From a checkpoint of a small mixture-of-experts model trained on Wikipedia.
Size: 9 layers, width 512, vocabulary 50257, 99.1M parameters.
Below are experts of layer 4 (counted from 0) of a mixture-of-experts language model. Rows are named router (the router's row for the expert) and show model dimensions 0-127. Each number is 128 + 32 x the weight over its row's rms, rounded and kept within 0 to 255.
After each expert's rows: a language model's description of what the expert responds to. This comes from a sample of Wikipedia text that the model never trained on.

# expert 10
router [ 81 135  17 129 194 170 134  95 142 146 118 141 192 125 137 180 147 191 149 109 150 177 112  78 102 159  91  95 129  88 110 161 142 138 119  97 154  58  57 137 176 143 139 117 107 157 147 112 163 130  91 106  76 186  99 109 109  76 126 122 164 135 132  99 120  97 170 111 162 108 145 127 152 150  95  98 103 137 133 103  79  97  74 129 149 173 149  93 116  94  98  87 117 180 117 113 129 135 139  47 105 111 153 167  87 157  58 167 141 143 112 122 176 160 171 166 143  97 189 142  70 179  92 155  77 142 145 138]
It responds to: Infobox and heading punctuation. Closing parentheses, colons, dashes and pipes ending infobox fields, headings and units, such as (WAT), (born 2007), mi), Bronze medal –.

# expert 51
router [153 133 119  76 168 132  87  79 168 101 172 136 128 103 156 160 111 127  62 108 138  75 135 139 111  88  83 107 136 127 129 182 149  45 179  81 121 116 105 148 120 105  58 121 119 153 190 154 103 134 115 146  57 115 117 120 126 108 131 146 164 117 124 148 138  88 121 135 173 207 153 144 146 165 161 142  96 112 114  84 116 149 163  64 149 182 139 154 113 117  59 121 174 107 129 146 128  97 119 135 144 101  93  95 113 114 112 150 112 171 114 168  85 138  93  90 125 124 155 153 133 135 123 113 110 143 136 183]
It responds to: Coordinating conjunctions. Mostly "and", also "or", "&", "/", "while" and list commas joining paired words, as in "physically and symbolically".

# expert 25
router [213 160  81 156 177 198 125 103 125 105 157 125 135 120  82 152 111  89  99 123 108 164 112  67 137  91  94 133 150 115  99 171 142 129 123 137 159 147 144 144 142 126 149 124 132 139 162 132 136 136 113 187 126 156 152  76 130 128  87  61 101 103  78 162 147 153 160 123  68 164 144 159  90 132 112 145 138 116 118 119  61 105 151 109 169 168 172 125 146 144 100 144 123 155 133 186 128 163  83 103 138 118  85  87 103 106 112 112  77 107 151  94 138 131 154 156 128  53 133 148  86 170  94  86 134 150 169 110]
It responds to: Titles and proper names. Words and word pieces inside titles of songs, episodes, films and books, and first names, such as The, Best, Next, Charlie.

# expert 31
router [159 129  99 126 192 132 204  95 138 110  85 214 139 164 133 148 181 125  85  96 139 136 125 112  66  71  95 138 114  85 135 159 125  93 151  48 184 142 103 116 140 127  90 128 150 135 156 154 142 164  95 146 124 146  98  98 187 111 119  93 127  65  65 116  64 134  88 108 101 135 158 134 149 203 100 162 109 146 145 123 128 130 135  80 156 215 152 137 139 128  52 105 114 177 123 194 192 169 127 102 116 162  85  89 102 120 100 119 114 142 138  99  87 141 110 131 169 146 144 156 144 181 141  82 168  90  61 122]
It responds to: Mid-word fragments. Short word pieces in the middle of rare words, names or technical terms, such as n-ett-le, pa-ed-iatrician, Net-flix, del-ine-ated.

# expert 32
router [123 110  67 129 138 129 146 147 137  77 116 157 137  81  79 152 112 165 130 164 158 136 141 117 104 126  93 149 118  99 129 191 114 102 209  89 140 149  91 130 187 123 112  98 153 166 107 106 133 168 123 162 151 120 114  50 143 154 108  69 122 139 174 122 148 165 157 147  91 115 154 157 105 138 166 124 153 168 138 151 124 148 102 131 153 116 138 154  98 131 126 106 159 168 115 137  81  57 109  77 154  88 161 142  54 109 145 133  95 195 151 129 136  94 160 137 107 146 102 118  77 118 120 105 155 166 182 125]
It responds to: Infobox field labels. First word of list or infobox field labels in biographies and taxonomy, such as Place of birth, Years active, (age, Nominated, Best.

# expert 12
router [115  86  87 147 167 187 194 125 113 105 161 145 123 117 193 133 189 134 123 149  97  56 146  84 116  89 200 119 103 158  93 152 215 104 143 120 129 136 159 118 184 114 149  66 140  88 127 180  97  90 134 107 161 104 141 137 125  97 152 186 129 106 187  98 114 151 141 115  67  92 114 126 136 158 140 115 151  82 154 123 146  89  86 117 140 154 134 114 129 132 155 175  97 129  72 124 105  94  99 130 103 160  84 152 103 115 120 186 138 149 136 149 137 101 129 208 147 116 172 182 136 143 104 111 145 247 146 140]
It responds to: Proper name parts. Later words inside multiword proper names of places, teams and institutions, such as York, Park, Force, Holy Cross, Vienna State Opera.

# expert 43
router [ 59 144 152 128 128 173 151 134 120  97  95 133 125  52 128 142 142 108 101 120 105  96 120 137 120  68 102 101 101 117 125 115  96  87 148  70 160 151  84  87  86 111 134 112 138  79 127 134 150 151  79 181 141  70 179 117 143  93  86 173 135 137 101 118 135 108 112 126 129 154  53 186 187 221  84 133 172 124 188 153 125  87 186  31 175 118 184 147 152  67 146 220 100 172 120 174 137 127 145 127 105 130 133 141 117 117 131 145 141 163 114 124 164 113 133 150 125 138 136 168 136 176 134 125 175 157 133 164]
It responds to: Foreign name syllables. Letter-group pieces inside Spanish, Latin and other foreign place names and species names, such as Guaya-qu-il, Iloc-os, cholester-ol.

# expert 4
router [180 126 101 124 142 182 172  95 116  90 176 145 114 128 138  91 144 116  90 128 130 146 132  94 106  95  79  39 108 161 153 139 112  89 137 113 172 177 142 118 147 124 178  75 193  77 107 100 166 124  80 200 132 129 114 112 120  98 102  87 141 143  88  94  99 100 109 161  98 143 110 133 108 122 142 122 121 160 167  74  48  72 118 153 159 161 178 147 122  67  76 176  86  93 129 165 174  61 169 116 116 114 142 199 113 135 111 164 130 153 118 159 150  91  91 152 196 106 120 149 104 115 153 123 140 129 156 125]
It responds to: Foreign name fragments. Word pieces inside foreign or unusual proper names and terms, often in tables or lists, like Úrvalsde-ild, Ruž-omber-ok, Rad-ug-a, McL.

# expert 39
router [107 135  98 165 167 173 128 120 131 114 130 170 141 161 128 173  95 125  98 103 139 103  92  91 126 158  97 128  96 126  94 106 136 100  87 122 136 114 141 166 148 146 174 144 112 101 104 123 132  86 122 108 145 129 139 134 105  87 129  86  99 113 181 121 118 128 178 206 107 163  99 126  87 124  69 160 168 148 113 120 138 142 141 117 181 157 160 145  70  81 120 182  91 153 111 163 132 131 157 126 107 137 121 130 120  98 112 194 121 111 122 157 131 142 133 182 153 102 122 113  56 156  76  60 144 128 170 141]
It responds to: Headings and quote punctuation. Closing "=" or "==" of section titles, closing quotation marks, colons, and words carrying sentence-final periods before line breaks.

# expert 2
router [ 97 108 119 155 130 146 108 161 114  99 174 134 191 117 157 106 153 154 108  83 128 156 156  79 143 116 141 132 119 149 156 182 133 115 177 119 139 157 176 195 111 122 129  38 130 107 149 120 122 119  88 174 150 171  88 138 127 120  67  85  96  78  68 141 193 133 158 108  87 198 126 123 175 148 145 139 114 173 144 132  95  52 122 150 116 204 147 103 101  95  91 168 131 140 107 119 142 141 111  86 120 113  99 141 120 160 139 207  53 142  86 149 151 140 105 209 128 102 114 197 117 131 154  77 124 162 105 148]
It responds to: Surname word pieces. Middle and final pieces of personal names, mostly surnames in sports results and credits, such as -ley, -mann, -son, Smith.

# expert 23
router [141  93 181 157 114 120 107 136 144 191 136 137 129  94 219  76 137 103 140  94 154 153 106 112 110 128 104 131 124 139  99 165 126  74 113 108 133  78 125 113  66 116  94 117 155  83 121 156 113  73  70 141 121 135 135  91 165 131 133 148  87 114  46  98 146 112 134 106 116 212 159 106 165 145 144 121  98 114 165 122 151 129 101 125 147 116 145 124 145  86  93 143 112 135  86 184 106 123 129 157 124 120 140 130  99 108 126 153  89 152  79 209 140 130  95 150  69 143  73 141 130 138 129 140 117 126 158  63]
It responds to: Subject pronouns, reporting verbs. Subject pronouns he, she, it, they starting clauses in biographies and news, and verbs like was, announced in "it was announced that".

# expert 49
router [ 98 179 146 120 153 121 172  66 179 133 130 173 148  96 113  71 143 109  59 142 105 102  97 110 122 103 119  64 148 110 149 203 140 123 157 117 154 115  91  92 196 189 146  88 163 165 197 116 130 125 160 143 107 141 142 146 145 143  90 119 130  87 148  82 187 133  61 132 111 129  90 119 147 137  73 128 140  81 177 169 131 142 154 131 150 194 157 129 124 111 101  67 161 126  81 103 125 106 123 159 163 155  73 106 153 143  97 131 120 117 163 170 191 106 200 137 136 128 104 149 111 152  96  94 151 114 138 113]
It responds to: Work and event nouns. Nouns and ordinals after the or a naming media works, competitions and rankings, such as album, film, episode, final, second, top.

# expert 18
router [104  78 101 153 166 178 144  96 134  82 109 129 155  70 143 133 101 150 107 121 111  83 136  81 123 155  92 133 116 111 142 117 168  93 154 146 109 129  96 125 190  85 105 126 170 135 145 138 146  98  36  74 145 115 112  96 131 130 142 154 108 104 116 124 123  83 161 140 129 132 160 142 150 133 126 117 105 131 117 120 144 132 127  95  78 150 103 147 132  90  59 124  92 166 135 134  51  92 161  58 111 114 158 104  94 136  87 130  98 153 158 163 166 149 145 105  96  91 146 113  58 203 125 108 110 111 180 134]
It responds to: Numbers in tables. Digits and number pieces inside tables, election results, league standings and coordinates, such as 36, 1,356, 58, 30.

# expert 58
router [115 126 151 159 164 142 106 155 159 166 109 225 148 125 137  91  74 132 142 102  77 176 170 104 147 124 100 142 161  46  96 108 144 119 130 115 133 129 144  83 125 160  99  96 124 105 105 124 135 130  44 188  78 130 137  53 118  96 116 142 139 129 110 156 106 117 143 105 126 133  89 154 101  86  87 142 102 118 145 107 120 102 148 121 108 110 202 154  96 103 108 144  78 193 111 148 106  90 194 140 142 137 167 134 112 119  78 137 134 132 161 158 141 208  84 122 183 119 101  96 174 163 139 119 137 144 146  98]
It responds to: Capital letters and acronyms. Capital-letter pieces inside all-caps words and acronyms, plus line-start dashes in infobox lists, such as LIV-ER-POOL, TOTA-L, IS-S, ITF.

# expert 9
router [168 170  85 115 124 175 141 136 158 145 157 140 121 155 153 159 148  97  80 120 107 196 135 113 140 138 114 135 177 134 100 133 174  90 165 134 133 179 127 142 152 125 115  97 154 181 164  95 174 121  85 145  91 160  69 124  96 131  49  51 141 107 145 105 115 129 168 144 100 168 221 104 144 157 166  98  96 145 171 107  82 102 204  66 168 145 110  90 125 103  52 176 153 130  88  93  96 108  69 127 136 116 103 157 131 109 119 180  74 106 125 165  95 111 167 162 136 118  91 136 106  96  80 146  80 110 167 169]
It responds to: Name and lyric fragments. Word pieces inside personal names and song or album credits in music and sports lists, such as Gu-etta, Jay-Z, DeV-aughn.